{"num_hidden_layers": 10, "hidden_size": 160, "n_experts": 128, "experts_per_token": 6, "d_expert": 32, "d_shared_expert": 0, "hidden_act": "gelu", "moe_layers": [1, 2, 3, 4, 5, 6, 7, 8, 9], "router_score": "sigmoid", "normalize_top_k": true, "routed_scale": 1.0, "balance_loss": 0.00646, "balance_bias": false, "init_std_router": 0.0102, "lr_router": 0.00127, "num_attention_heads": 5, "num_key_value_heads": 5, "head_dim": 32, "vocab_size": 8192, "norm": "layernorm", "norm_place": "pre", "norm_eps": 1e-06, "positions": "rope", "rope_theta": 10000.0, "rope_fraction": 0.25, "qk_norm": false, "attn_scale": 0.177, "tie_word_embeddings": false, "parallel_block": true, "init": "normal", "init_std_qkv": 0.0513, "init_std_o": 0.0115, "init_std_up": 0.0513, "init_std_down": 0.00574, "optimizer": "adamw", "learning_rate": 0.00202, "lr_mult_qkv": 0.7, "beta1": 0.9, "beta2": 0.98, "lr_head": 0.00693, "max_grad_norm": 1.0, "warmup_steps": 351, "schedule": "wsd", "decay_fraction": 0.712, "decay_shape": "linear", "final_lr_fraction": 0.0, "batch_tokens": 32768, "max_seq_len": 384, "doc_mask": true, "train_tokens": 314800000, "max_steps": 9607, "dataset": "wikipedia_en"}
Below are experts of layer 2 (counted from 0) of a mixture-of-experts language model. Rows are named router (the router's row for the expert), up (a neuron's input weights, with its number), down (a neuron's output weights, with its number) and show model dimensions 0-159. Each number is 128 + 32 x the weight over its row's rms, rounded and kept within 0 to 255. Numbers have three digits each.
Before each expert's rows: "mostly gets" lists some tokens that are sent to it at least half of the time. This comes from a sample of Wikipedia text that the model never trained on.

# expert 45
mostly gets: "8", "5", "1", "2", "6", "4"
router:114121130087099155146132118139159140104127150176149126145162073143131113188080136078146104192145122133114104137170102129115106073080109087179112181134116102147090133175111131145127154189189170116179103080157104043095111134137101128150176117151149153128104109111153136177109108116099097149156130152126156073064146131098124161117136138141136115156125147083066109100114110053159114164101169109207085152173084074088160066139128123122139154116112113091131166142169114084167094148102224
up0:115144136131109098103134159159142196119086146118171121088160101178118117123110113074158111186126180215153135120147208081145114123080107136096104105088145106160106146170124112128171133104156082145130136096100151134121147151099081175130111117106135103113122139149085108071113162106153142172142112140145101144115179105045111176160104124062129125045163154124139178160105140137163132123142189061150109051188109112118127116090100142143125143211123175105166146189140151098109118123108184
down0:200092128135066162111088098124130077119134116101115158138101099150113099083073097146085116054165137123171142149142063141126134157097153143079103172156113166098163102133110130136158124137101105139085148134174186126078184105150125113128180158113117117128135124145216100170107072190110061111037172084119156136145111156139131112087079137106129195173178209139157144128123124123158173121130099122116143155142081130192145120149166089113138148095121162151104102150163106098102161146131116
up1:093094161125144166111129189136165127146090147095134144059115123145113177135126122094114137116100082190110099133146119076145127086098151120161096120137132149100102144148084095154151160100159144115159168131108074062131123142088106088185111169116168141105163066092127143106130143097126121145185113115101129103170132124083147128174074127074102105158135129086102143166115107062132131111132143102151180125125163210099119132071130130154181155212082099085139083208166140037145139124117179
down1:166106212166164148147085088139108105150121119091110103101139153190104121115134086161125117106165110161139100112156078150089140119161130145132188060122113138126205196095095170089087089089170106138104100115173174109174097082110138138153109096147180131143075177120101128116149165127128144094046134118154140164099106108132061129110104124134147165074082108190081137109170173079115116119165100129145152165147164143127140111110162154085157187110125118158132145192120083099127091066125118

# expert 4
mostly gets: " was", " is", " be", " He", " were", " it"
router:110128110078145110159116158112137145093102108148094173110165173164109085155063121098174138165150159125064114195163146120143108098093081125117140115138149112127147086123153113222167164166185166142117101100151092051170162133120153098143127125179116061133109093072091129154106121098100144198160152159132123125097112116115136124108139122155109119103118152125105040074102110163201125143180110098173090128190134110163162109133142120146151163100074079117135151158103136056124085170129144
up0:141143161103160156039110158165214201125120139103157081069083196105092114163155082106120191134155103168119110150155087136190035125084103117080145088100158110107171160176096039107098150126156124118113131110154115123146170107126103168165157152157178157117136145106100149079124157159101092138123097136171095096117192121159088081140092123121133121120126119134123110168127177133158175133142167116147111095152130153102152098146113133112132135183114131133096094095182130125134145081130080
down0:119069090137153107097160105103114137145167150163090109107104049106207145092107135131112208077142115120163132113131118122127120095136168137112165132118175119122127135158133127145093121095169120139108103249119149140147125100117158086136087131147109217073096115178077189172092181128100143140121146102051157125191099127119149102128136094137142127139064112142132190136162124099113112183186094123172131142155125120203091101135128122112096143138133149094113119086122137123168129121156053
up1:079136118021167103068099127133146114096177165183160168139068141116140142114136077124131121168158218152170140140167098079142113007102119119157172076108092180122146163150080089103164109119120171167109120121125100126130132093106126125097123092121128184139097160106140123144139186151110095113105114069156128153181166063088120099159133152142103116121100134112154128151159134123131179112118073083141162108119124136140185118121146165139164135140137175109084154143125126116073086167140100
down1:109191077136126158112134173064118133170164132147052120122135095080105104096129070120157145126161069109125106152044088131126170110129110112001128148165101097158180129150073117174094144119187104129159145160159138127149100171147120126095136135119113160119109164140157125112103131091129076163157151077149112167123121187160100178116121124142148144090068128144106120076077158143138158087196110170110110139172139157118084146098176126162144116112183141113114164085150142131160102106127169

# expert 28
mostly gets: "ers", "es", " they", "als", "as", "ins"
router:141119102151068140161138130182146120093083116190086175144110112130130101190085141088085139158186102120136112127136088115140145134084072134149147179094147092157136090169155120191102173135151133135151142128169054120126119096129152063159136095168081102112114108108158145169114094121092116155154062144134170136120091097085141153180134185111088128167113099095114094136117136114200196154149119105194117154147164119117178045123159101121145184123102127103109146116148126074172096153059130
up0:116111082150144134114146126114123099143189131204132136094115158131123157076151118127154115121211176147153169135192099070187140122095086103126160120105104108109120140162091106129148117143105127144098088140099144091134169075133103071128240137126133141129091158114119174149147131196117112138120144134146102102132227073121145131133135131140119094159129204085127112151137120055126124116128137101222124120114135148089156147126123129134100072160095127113068130097163109042173114174136152
down0:150130132092117126130197105175100112122131100073115165152079195117112074102142113139098166169138133179135134149135112111044173182155121104142094123170148138102145138191101153161131104104153049107147172170118176112123186075186151106113131095101147141115121136141166163153105117083071143096097143137098173134099081104124050139095147151144191070064054126148135166137082131131121098145091107140152146171066140095124152154091148159138150135094207131113158109114123139142128123096150148
up1:172116119166074114107112125149207142098093169205153135053167140133110183126099128138113115120199058108107123147111139143127162152142112131153138153140147141109146099057160180124113120119151118072168130123114048126108170111153165135121104109164093149120143146156162057115174129135156158098157101146082121093110028116102159141084136207088068145079132127132157056102131128165117121150191094121137101146136113104105166081141099049107097129145149143168117144123134118111139089128132130
down1:129084108163184162114081183139161116122141150167156069088130171133089153072096181133154104117165175091168075115220158108156112156089155122168069148100077145100068157125091136176142139129157116141170111048140144084151117149148057065135107130111139132127129130084147068090107123153141134135133112107162166134135141103110097131101140121096151146188118084118090192182123134156097183109086176092124155156106158112139089161095116140120144087120164130148131130075131159083098090138163158

# expert 49
mostly gets: " has", " have", " had", " won", " be", " took"
router:057126154098152105242111135118140122095102144172111168096151148203109110158061140083144133124137147148108113157190147116136132062098080100085130079117138121115109142177160114178169175144168158155117121116152095081097138122151162080120160128148073131160076114115091119146090083143142132143155133140123164120151083109106109136115142169184161061121129142096118054119152110106140166158132071118147144125127179113122122093113143167108143138156065134099082189171130103081070154168121174
up0:088081075111170123124071174141148124106130135116142114157178122139063107186097168064145105105141164187124151168170113112142129119112108196130132117124152112107125180133095140139110101138126153152111123052161118085137096116126148139183149160191125104168096126110086159100107096178117117192135108149151123084175156113102144120087136091079150133167098098147104180083134159140148072167118202088142037099118134105149153115195138122111062134106083110095126161200126125129104100182118143
down0:086086103109125118154124178138191154121149150165130137081113129158107107179106149087111084144174073151186186146198113093093152143122116166103129088120137097077139121179121060131185128134142133146113124093196068117092086107114159132169171122164121104101091150169123099148095117079137128152130083148119163111140153135068090090162115183131102099146160126089043135149161096153155130126164093092142120125125104159162185134156191145082164099095145120056098094162171137082139132171111147
up1:124134120145118123119067183195196195168157180155158188138100143133173051163126158139154186091083099123166129103143161063124121120137082128115156115115096128180095088095193093175103108100118188150120085164131107128154167115143075110126152171130131082120096134144089194143150137132163142101177133110147160150126096100091118046097172112106148074074129132083135096145145105123123153140120135104135135106159086140090101137101136158121098081135151078109126159129145161153091194179124153
down1:125164079176165074132071154099120104169080134144081167106174151092149111122088158130134162104123104165189135058063082142118162120196133158117176116121186127109150107123146153157150140099123152174091146101139125143124154087135067123103135116135135113121102180129119154117155138158105204163107125033174122151132134148156096072098123097176148183093139105196111132080141161123126138143129055086141135089120068128145119114118112121144130120118196126143163072153061147130164128083092148

# expert 81
mostly gets: " that", " |", " which", "|---|---|---|", "|---|---|---|---|", "|---|---|---|---|---|---|"
router:101116110100066123185146167104156144088091145136133139119109163179123122153079101051107130189141115128118166123203098123108135100105117112067151143070211140154122096205151095169151078154166145133128133095150107142150126138175163128147144102174092123098132185099068158169084123112132074145143050154112105105100162101147154118087125147150134140135153095123078099081062077087135127142120105115177090125127156122127198075098132070147102103117093116090124151152122165127173103148097146
up0:236176091120089161159087118118133116133146148143172132102071155145112195131137161153169141146196129162086073182128181139156128112104138134060131150165119130140145130146171118135076070143079106109105086174089119134065111111085152120087112134164077098122094138097154153148145184142136169186112146120144115066165115143131212117115155108117128072122130102122158158103155105042122204132158141114142169122097116113153165145124148140098100133131141094111117113140139093133163113099057155
down0:158240121095118112153148158154133162186111065130111128141111139145161098152112097128140189078099106178142134158100103098070115142122099118095117094152149097096074101105134201129148161115142054097086112100119134152107131090108153112137117137140105123128089113092189117141111146117127159125097116143116132160155063138131144113152076164143116149186046104077114116184150148109117152110154129051123124195177115077134174206158123157186136127158170130117112093095163108133171114167096167
up1:131111194112151135091121168125069130141142109127149171136130121088129174114148088094106172185085102144059143124083171092107148157151101087166162123111118089116126104098129164093174132139114158140181126151152144152181144071129128159171114141093117102171111072165139206151098143145194114161105165170170170141132147141133133071129122148133086154143104172113092068127086131112160075113139188122144140131160050156130181151064091154138174233125122160115105119107119105095152141118090112
down1:132117170146157099151202168175154141191021093127106119071134143220126133141139177148219113135183154163157198110162117188116087123095111141148114131127095076118178151182114086155134075142110133144079134181172098131147114133082151113178114143166061081121123101069129150134162081138098155179133132081083104146106113161106130108095104089087112129100073111133135108137154131147118132103111167088141164144112114105129104090128100106132139119167171119151152135106134108113140121135099090

# expert 5
mostly gets: "ico", "oon", " Los", " Song", " white", "OR"
router:132134113131100087218161100166155122000098115177101166130183105082116150172076138154123109145117136129100139171176099113135105120109097177131135154148163104097106081190115095132082109140132105179123142139187080131132138107142095154163133123122122115104138141119100149163097140120178136195179065135129125133068136127123126154130162140140157082147131084069104141096101162094145086186138161074193099156127120107135138097117129119110107176140102094066150150146069122092134114120090139
up0:153097138116127100141113125127181171120156145136096138105165153098125198122097186146107065122077114208164143126144146105142092153116118175125190110063126115083060124145097138110105152126081112120159095156140117102096119100063152186132139104071102149154164157143125132127127055153144091171139047109118113086091123123097135153120122145088113106163162106123089134126124091169190086171139099087148133125086146161158136115036149165134158158095104195087131143154137121095153152138214132
down0:103129121068108074176145178113114146136117144149115143138181121173119181101154104156213094171145110212131137133067089169119126131118151120087168104120115140151122124152145148088158115122055113123121139180114146049163099107183083089141096143136096128194176139125138108072107120119113088133136170136123118111121138081136136166074157137150091140138090133090195086135167137155052126105134137126151137155155108149096012103072113105149120169179133124145157132113088121156139169107160103
up1:071068176132151136110156166137148109077129137136105091122109194109159166114111085123124145123144112189094166131202091155148072169115075163098082119118140101131122147149132098156171175163126111135182127133163112083171107164128092046079137152118131103100107160104112116166160075113146160128155091160145169111076101101084195138094123120116113105209124147143087102172115141090128160097143087170158121093140104181160162156080101120149096142074106121144094117179082157063168141129100123
down1:114144120174164139102122094123075073131116127170141105124119100110099139140150159126106075133126155145162094040072103108097130082167180123094128183117179082157147150132121075101142174148121108095123101145157191184137113100154096136154121133090181075106074092122121157173166086181149099136190115143184103172128094094151111088127088116141103153129160129172182114167199182105131152103140167137130209105121183112118071144131113097083075139106145111179135141106104144103080134157122105

# expert 123
mostly gets: " T", " C", " G", " c", " E", " d"
router:136144136127145118182083119172208123040118115141155168079138107166045133184047150108076107157143139145093135156153161118118135126077149114140153131112166190158133120153204118179105166124129151117138041156118106081103130134151112107110156150164101096127060127097128186142161106120150144147114121134107134104039080114101097134146160157136131134139115134031105109124094096144113122173123135105164131154133131116114154064118154099109155121100088116101080137155107092124156134178134188
up0:095081147119085117143160103067085144148161119140141132125146104121150175146108097151114137091102097076181180105138091159133095135118145164077133080115167089207110173134160080104043130159167116159114131121162132151142136047042127075129146131129096154079098121153130125119131167118156100091121122109193141089128098107093137066131063149212123091192162149125133130096131141108122126157119128160174114157101113155111103088190133196142156165131125147199097119100113132170139144157119132
down0:148093081092101196062172158157144106106156100155070153132160163129113096132159162130125107195124090155136108094082096128156120125105114170134153125129088143064138092114096123155197111152199103126144133166148093124153153178136115087110135158149153117093181094133072114115135180126047156081162142110170121112146146094134139202169169115175124072129133114069121142128059123078125111130147045131114094137118178093137110148177109151134139160102117152091139127180125081069117115175121132
up1:101114149126112146110152142092082172105093117120102235082160063132099146145105154083084098126146151088100191099142119125101138112116142153111138093158196115196176134184105111097185159125141101157136070144158130194130132148136126134146143114096079115128104148134137142137047126088127114099119162151056170138134080098110059085092118161123185152117105178105175113129141111140104140142109095102150137228144140115109098100164092155091143131117089150099094189163143130165126105155132166
down1:042124112153097132139136117117112156085124165124132107103110137118112113121147074195137100156158098074158092128166090109094187111208080110120038099122161165144141095137097091110168124136101127070086124089177126098135147157149125191154111117087147124078093124150131181173102094166074152141139117088126141151131132124110095139096099134124129144147116094128133137137141173225164137176072159166116150106104121116130169148084112154112124103109118125201151135073172212189147156140147154

# expert 13
mostly gets: "ara", "ino", "ko", "awa", "ado", "ato"
router:160106158078101122152147132149102185104119144147100140114082158141106132143071060141117109142165159093116132102180137090138145127136122121117155125109133133121177153124151079157122157152192126136169140098171030067124154145159117081146108133164098138079104110137122119166126157134109144128173127108106129133065185133156168172151151156144096065144090118039071089127100098117121214170165117148179118141134127104092160072157165107116160120085094098070130160136149094132122048191094131
up0:215137099149108097132140121165169148110095142121179143083124096105138150122130210112196085118092073074128147071108187128103160158127136120148142159122169066167168146213149101110140116159135138152116117153135168119085169087182132113134109153094132159159134179093102101123180131087131146110157165139110115125095087121073123181073084171169076089143167139152106120177112149117134158129112095161108072138128147114135176109155125098083124109116130097184063139095121072073142129123158168
down0:122070097176083155189097138131110138157144125117059158105113160063081157148121101129167186183125162114140130152139113069088089170117079097135160129111164187163151163091172051117106095117149145149088163178104155112119122141114178181188155148120118125167066065156108161141100143113139117118129096072162160110152132149103088147148086113100123154155085175085095118097077131104158238099077126156125104122143099153146099158107121162165128108150138127149177111096133151143103137145126141
up1:124156096117042176077141108168138141121149150123157104158049159108092095162160123141119090119173189072133148152121182120164135106177144157111079170121158132119114115119174090121102137063136097103132131134140132087062108176163105169169066165143128180154125131128119086180203131138135121069187119149148120157091176139167107128135100129097070096083130139078105173152204128081142145118127178114120120154093089123161156099101156158116127097093141168087164121106107134141133142157063120
down1:133165165089200075127148178166140118152134108182197128165176104183090125149108154159143123153121160144142127113173103140113161145114165137132143112169147122165078133101109122129103097192119086110109128142136156148167166048116109190110093129103148092103151113118130182096056113107141173134105161115094170070078100120151168118107124080142127098150172158157106114076093175121149167097130117190097061112110163180046109120147118109116144138133077100165081093123114165173089081121105125

# expert 20
mostly gets: " be", "re", " more", " been", "ne", " Re"
router:132127098134163103157120151127179146043117135171147180141151142100128129183071143102187168165142140142135083160195158100135109055077106104110172127111160092083124094181141081158078129169157121133111132137129072164101133156144177053160175150167123100129112101159069151170146105141138111156160112136147098127118146115115146124148122127136069112089125117084078105105085078118163080150154169094160130168135105094180130116121128141118140161137112064069120174164103083071119082186100155
up0:118123176082137189102164125147145152091091164076174144086174136147083138129065099165094137114178112143080088098132179090099151138143154109172107118135176195185165133056121110125064091147091146062130121090155097136091117147133168156166133112119114092117115158126130145171198141049121125121159153117142150089129111071107034076138135141135156119164158138108106114121131107155094147121111119111141104225128121120126165113091157124081123090125130169115095121140138114129098176194124160
down0:126132130119135079141117062179119153107106182175101144114163099113141057129103149089152151122121157154094125196121162180118087095042117134131106174128125120106135104173108086125174125138126148185114152162170086119108067127144185089170103147137073167127087095114132150113154126082089208143108124109193125120156110141121118135115139112122151129154142138120136092118173157112097200161182102076126138134133129134138101112221150137070069099101171095086132144087057117129145158179100149
up1:168117107148141152154124099131197185084048135241132150136218096116114082180069192125176081108160096169131126145153168110110112128161081083121152109130144065094149100140158130156108116121124136114142088158126134141154146161132165109122161116107124125121130171113086102114149100112157142134143111108100114098099116110141195138180167114132107088104114135127096121098107097119176075138127141110136156138099073120161123107189128101054105102201122192120136122162098086112174190143159141
down1:136216110107153131173165122136155110113125127129141109091131066070185128160142096145135128091091135102104143144101099140123119085186143151141118149071155116139175097142152108126101193084119121115174130174052111143161149166121086157075143194128070167171167153084080141121107051104130127115050154081158141158150141127141173133099148132087103100106122160139136104135098162155088082124093111115102138115098159100227090139177144140133167091138095119164163192142148133094077105139120113

# expert 76
mostly gets: "\n ", "″N", " appointed", " Label:", " served", "\n   "
router:136124089091077138170097126102115128094116099157161151135103194156112106170077153023140122143152162099141165154221110100162126097123159137119119127121172111148172064100113084136147115179097125131109139120143106149112147147181135136140158113159112092086116185096061141160130105095139063158160081179153065121089158083135108089084153137157150125111153082124064138091085103118134145164154114124171114152124173097162141080184161124135101121122110072086079128151069136136119121149120188
up0:093070169150146102112168153110051117127157126144155134093142099086082147178152060123132095145158135115095160182151143138129109121110054203163123096126145178140164171155109126140155153134125145122144134138121141052112123128106104160139089166052111147112117091099121158119168140129078129157103182104151097073166144132166142202153129183112087100094117122095116158108130152079151180121113135089143143140130082133077126150092183224144183115111103082097148070120126065130132148158103147
down0:146044138140114125087118146109054181166092096100112170086118195138107211123163097147129126137160158100185127121107164104093113143165136202157111054173111125184125127166169076139147154125143118109137193139114128140113122162127073126203086120113151089128151122118093161086135130115187095123124125101077133088124116086136097086107098164104117156128145172061146161160114114098128150100146132143121126108123120105134095198112157098081121176123237134152155100133103144099092119143126129
up1:123149126063102096146102163168117201115118144100095131108072126148153085111117093103179118113124173141094088135128159153155125099100071112095077114136124137109099072135105099138075129122125088133106124114132095079132098140201134144147154154105146087113163126089127158142105196091015188176147103124091092157164141136122188122087159133155174065144098133134118176110130120082167162160167116149161153145135126127116109111204125093072092125186175060110116156182138113167155137110113127
down1:109111101089144154110081125128102179091153117071090120154159084129149109149119103169115100109200125106142094126126168141126166140142158099135098064156157118088104115095079109150150107134108121133090180119181062093152118141156133105163150086130155145129176124094126186156127092153107136107159138113180128193118123136109147116058078099208144090095084070146118171105139132121134127088102164113074250117146145163140129117175140131129114050103105121170121123167143144192170115119178097

# expert 88
mostly gets: "s", "ers", "les", "es", "ations", "ors"
router:163090125118114146133080198170140137114105149193120158141085093166109104190078126078135143192146147171123089137173121055143093141091071116153089139049162117135149154154166128169065142152123090147139107108170035127133148096159097124149153122158120078172082134137148172166147117130079116183160093162166149143101119136077155117148083107110088099142120114112084042094111131134167126174153175116161103092165165102112164082109127120146099154119107102095155172131136144101152146142108129
up0:079114116104164103124104182104113160118099164125172112123121124130065178155132120131162136190095155139120102131118108078177082104057079120169101135100189120134160152107088099164109123187106129191129153121147125048071109162072128148216113075056104135129084189130100116134117146155179115111116097145159121120145140079117191093146084135148122089114131128142140158142106186131113159094160110109168105129135157138147137120108175139126168182188115136133064149151121075093152133192154120
down0:097071048141106095108145068160132121127107135126103099044151077156135175137085148148117215114152101135175131166138139129180125077116130116026169149143089112185156118103114105136094093188114146152099150180133123163153119128128165128106143092156143162120141116151102128155084165133072098073121167163185112142095141135108113098133115149132122181117113125133163140086138102147121122162161126137120100070096129151177135119130108096150138202145101076165125125112101123189103106094224161
up1:090072097078141162076139131145132169103118165077181101109104141125117098148136084147161075145146116088126133137155129153170109114150082141125112119175080195143196182163081049119111148136149134088077148129177140091155131118068187077210155094105178071115107093155131115112117161152182089122108121111172112102120137132166119098133110192161115100125180069107073131096170123115132120129124140067129133126135116147136196077141152125138157101147141044093132134137117088149106133136115155
down1:056152066093138128141137132131126155124123151103127161080166111164130123182146127121125121166169131141140113140092133130187183155153193144109089168103145176128130078147132155113120038147087184102077113098124144075098096116101125155143167106106166131119111133147104075112107151138142096153118134109155104150095092153139124099025105230074117115115156079159066184135159109116180086111131113148128121112186126141160170149109081105151140109089140141124176171089167167134141119181071133

# expert 112
mostly gets: "ated", " used", "ited", " released", " began", " called"
router:154053122125106107183112152182138169109147114149162150126133143113068122179080133119113116151133147141140101145155138117142185119088115072110093082094132107135109120102140190161139127156130142110112067104176061098095109177180089170165175141130144136147108117133110131144155122127106155167121032149131143089078079121120144091133113177163153065171108115121100121138147136074123160185130135145176084183135091070152144097138127138057055147118117168108137132147036159150091160174126130
up0:118101093140083123126150146109131176103163110142151168168140091121109098154129124141087109173130190115156125104115156096125155150144152083160169071145132119183151105051165085071101026092131113099142122144176149102123133120079126148182116087119072135145106101119115165151164198159200097133077126065138111166115112103088143129112150099122102131119090148127128108138146151194146160140133154065128108112136170088167199092107193145127157098152136120091106109136063124125151103219114121
down0:176091148161149114166105161162093132185114085055142116112116130121122128074126085092107141135170083128111098111088177138111162157219102109150087173098150109077108170179150144179107113115125136080158109183110071147109099098160154135175143191092142162083130126068123126098100120057138144178196086174100152103143176152107142163158137140114122133123151121185138171125107107070091140110083119113095164188113120099099144136138140118076148116135149124198084127139116164081107092130118167
up1:149081111102142099130111134151125104123139104090188158101144191165083148127106148114114194152125103132102130111129151115154174152116117068072180083114088176097151033117142134088124116141169088135093103168150130077158103131139138145109113154114072117086114105149158172135099117159138116147117153111156139093059150080186111119178159192178197081140155159115094114132092066119137070147178171159156107132112128105081181133194085147124114110115148189114089148105108158142118138198142128
down1:173120172104110120151136053126106107120146107156114126092118206171069094140144169157203107131117155114124164120056107161107194091060113123114158066109143137155176107137141056056126158077095149086105176157101115099123163103077104130134101121117175147135131116136158166147144152137099126126143180058188126129111152108167139115147101127101126113140101143142088109135161095127146193126136100141128137141133101120066143223143098146184180137123155061126113128158086153177109149124117121

# expert 15
mostly gets: "ed", "ated", " used", "ted", "ited", " place"
router:173055154127081123112139171122141110094154091133148198161121117147074171169095130102099131174138142124079131132160179080156141154124061140105099171119181139178094078126185154150145103185119151136132091110151105102133076162175142137131176126145116138158132103107140176158117126078148128156118046164087159082084085076134159087112100107138119141175105148095072126163122100070145097191106132150180112159150096118133119080125147115086119110088110101102129150177064149163123086181101139
up0:096115147134159123089099165101151111111147152171144137126161144086072151106113174146169077119100168135195168131143177139206168099126181133144141070097191149153083130133054169181115093120122145075082105112141117118080132136079131107148110132077123144145087162152074154150196135150164100133141156123145129126166092104087117110103129145102091137152101137094111159150115118200167167141151075124085127178109131180175094129076143090122119167103125093130125184139085117045178123131105178
down0:191146126125113180098181162142121099150137121130110096134163063165114092127182170128119146143100126147134154123086169130125179176252136126139109151169158110181115110135086159100152118103087182141148119130169144142211127176109157083111095148164132108145124113195115168106090055112113146086096139151112111102121081130148140168100092070095143151135169093114123126104073099176100057083066102151109170123112147109106132154117117103102171118126107172093132160077145123090096127115101159
up1:174117103152126131140178167143110148129098110192127134116099126197117131158100178108157132164146074115120100154127168076137112133152124102094110170107162163072129088100133131121065111152196111141110143091102136131160149139137151128162141114121137144132125049203171087133060202090125109106134082133084140081121102094148143186123131174164140149103126131141121112114144096134140106139134134152128096164175149067207121131106142019053112113095077187117187129143077114103118118120103152
down1:167072143169126111109096171157124075128140122093125127172133149135114167108128131132101097107192169082150131148003104099103129127169123140084122102183133124115068191119126113142140159213106141117154099081073088121115119156105093145125161150172124073129149166110172126147182089118159087105139123108110144147100176129124124123107132116121170061138084151093143054157145142196133092076124072135105189131182138152122179125097137169157156079150091120071164128129122133116137093132153139

# expert 31
mostly gets: " following", " |", " ref", " alongside", " participated", " resulting"
router:112086114129088119148165153126163123087112196144181148128103115144099087151083131069072070184111149086144135150171143117133144107063125170145184121096163125189142081112143115173103143108150166133115091110131078129112138213173125132162148138130114121165124106123096150135175137138130104156139072168119140080058159110163112127123122177122066120125146131130081117159089108094156103165127112119151040147158135116195182062112153097103118128070074126078152174125091105076149136152139165
up0:145170149122142112163161119139152194126115184125030101089114080104169114159115083137136109108188122117100101121127146117123155161125127181133143154161162154093159101116150101124097172134145104103140125145141095161180104168136166122154165086186080110154150116105125098102134119105054168124141076139072135093185068176152105139057141116100174102101131100132159145105161104098141161129139123129139148105126110109166129083140142157069097124106083033128191101104101089167131115140062206
down0:074139147147168095062187179144131148145175095158171139147208111144156152148110111134120050171160151140100113121122078181131082111103149155066142118133109139147132115100126171166139188137161179141110142083159137132142101129078162068125139174098086132119090131186126087163046085097087130075086168178133137150140168098153088146136120129058147097122163118220152096125116144119123106124177130164123088167106139155125095133099125128128141109160102137112074155111110112097112116061107143
up1:149075169136130033116125098100187105100180088098146153115149127100119156149107103092095148081114071084150126162128145129124141161119139146192147138125158144142113110126113113171045109139115135102096123147105135088145127110058118155153179121107095083181089115167140106138158084141166166187076128104106130036108096059151131086065143134116117164158140123147124165150110121140159178131128133104154055175154106122146127097099174176144170099101095066157093158142113102161171085096127143
down1:140155105160098119142146079115142136128105146134115094130140170155073093116093145142167139047146113103152128146136181067104126183054140129144126125168129152170089089037102156109180115151107105125138192129186095102085145154199104170079134140129134159107084160089174135110160126089152128081065081169150128156097134201166102086110137124108204159134135081075110117183140121109131153115097152163132143103093133096145064105116129098143118136153138118121130093103160143189175127138173168

# expert 127
mostly gets: " act", " com", " dr", " Miss", " pay", " Mo"
router:149144125101095120125101172169080117106106091128112144107103103125091161130121090085140109117116135173124187156156128070109055167106082130131114138089188074147163070117113171139156093189138166164144113132108095134151160147109117115137176201205107087147123101116107176154092119119120144211164129152117125075128164100172159151146137178096142108194126101058097122167088092153140072192132143085146093132135134093139147074102112114124115128083067095108112163144094126137165155183104162
up0:043089133113120124092166137107104157119154101106115169182117056071147161127145140107099156146122152127116138130103183076100160190155118152115143091100158092186156146137110083134167124182138140097176140104105101168108174165105108104127170145224113092131109093175113089132057143072188109136188155141091184053097120112129141133129129124117165092117094135105143203157142130140122138138128168155084126097099118126151104102086121127097107127156105135129114133155150210156179123194101129
down0:099095106189158142196099175152113132160144106158166127103151089150159074153096169132113162131116134134117144113113090109140160148131140139167078143101133113116069121130162136103131118136105134130155080180096117059104122097100089126203068163158160086209110128113077137140114098116169085102093148087123121135109150135116121166196207122093159150160098221060089168092086118151119123145140136079122146140184113181150113150092213131092164109086133111101100130117146094136139126129115165
up1:141126162120099082133196143151117122087127103096123169103102171158120148131114121145100148136101073087155168173147155051118102164166012127125112150086168144133166047039153150139170058185164139114141134109146120147170128119168170157122140151160083079135137122145130124123050118137110158177150123120147155069111150106125108103124116158123144163154099129149125119144064111088178097162179153130105050131148143106174129144125116118094088092110104083140157149106116169077119089126120113
down1:147120203127135139150119171145181120126106122148166121127135107173042128171061130151100125167110166133131150104138138155080092185091112122141118085110100176088125171146206178175087159114150099097127112129128110067158144090147130096104135077153130162127122067085127148141185116150120151077092105100073150159154094147053148127158165118151119132101122155116125105080160147160132120122060173133138179136165189114213129131138124116087090110135079144104089087174077094164121118104133098

# expert 59
mostly gets: " was", " is", " be", "ly", " were", " also"
router:102118122035166094150161152116164187093135129128110175134154172116082125161068137110159192143149120176100179215173141125168097125127078046113071094108153085072148074114163131182112102191154150121138125095129098090132133150140178085182152138110107126137109082118113122185119117106127118155139110124147125051104124114086163100140124114158129088153133154108103067104115088130175086162181161131157109152141124115138083094123123115148134137163128094120147190185128144094115095149086137
up0:187088099106124090146141139155116166128107117130101121116117111167179042173115180093122190111162128123142082138149117144170104108117144125144102116095095147103087126075135134165063160167087138164121138101173115086130189149157092106106105108120205154175153192153087138132093100131068158121164103094149135102068133184192091130074145139145091148183076085118091153142122151120155092157093146138178083194110105153154117101149118095096111133124108131120174066179096084132140141112148091
down0:084105103172190138110158130108136194176123126110126146049151132044142112138132117080125186212198096137147144123115117153140165117186154141108099115126125132122166140197153071148157128094181125150150154192104098104107097126112160115157131102139090132099086131086101089161107110113108096153115143110106109152129145111091120058096118154092163112116126106217170189146123124086124120131164105098145146111107092071109115114185132171190187150149130103162106098173138082090116161114141104
up1:197060133150160148219140124138164094112104131162154126105112119122046134157077138062122131139156132111126139122131163067091067102112094082147158137143157103066124112141150183131128146131166188136106105188097115087189170115154151141040107110140152115088129164131123154182079142123147181111144119108149090070118127132091152140124121176141136097095177153139094100111081152142154084107135147127169088175130108166108172168133107137075128113135089201112112140155151191102154116111157129
down1:143098203143103117195092148120152092165090107124152094077109126162145115168113107117083133106168098059182150141081167144115167114093121119155134196128100162128118111147125105115126174142127122085086121146157142080154121137118179149158110113141126088123197137104146161140130098102130190114075167090159184108244173132130145157130181119136122101143138129085113099186129136102155123092100084147103100174087116089159130183131132150043139121145076116122110067069167123123103122101103162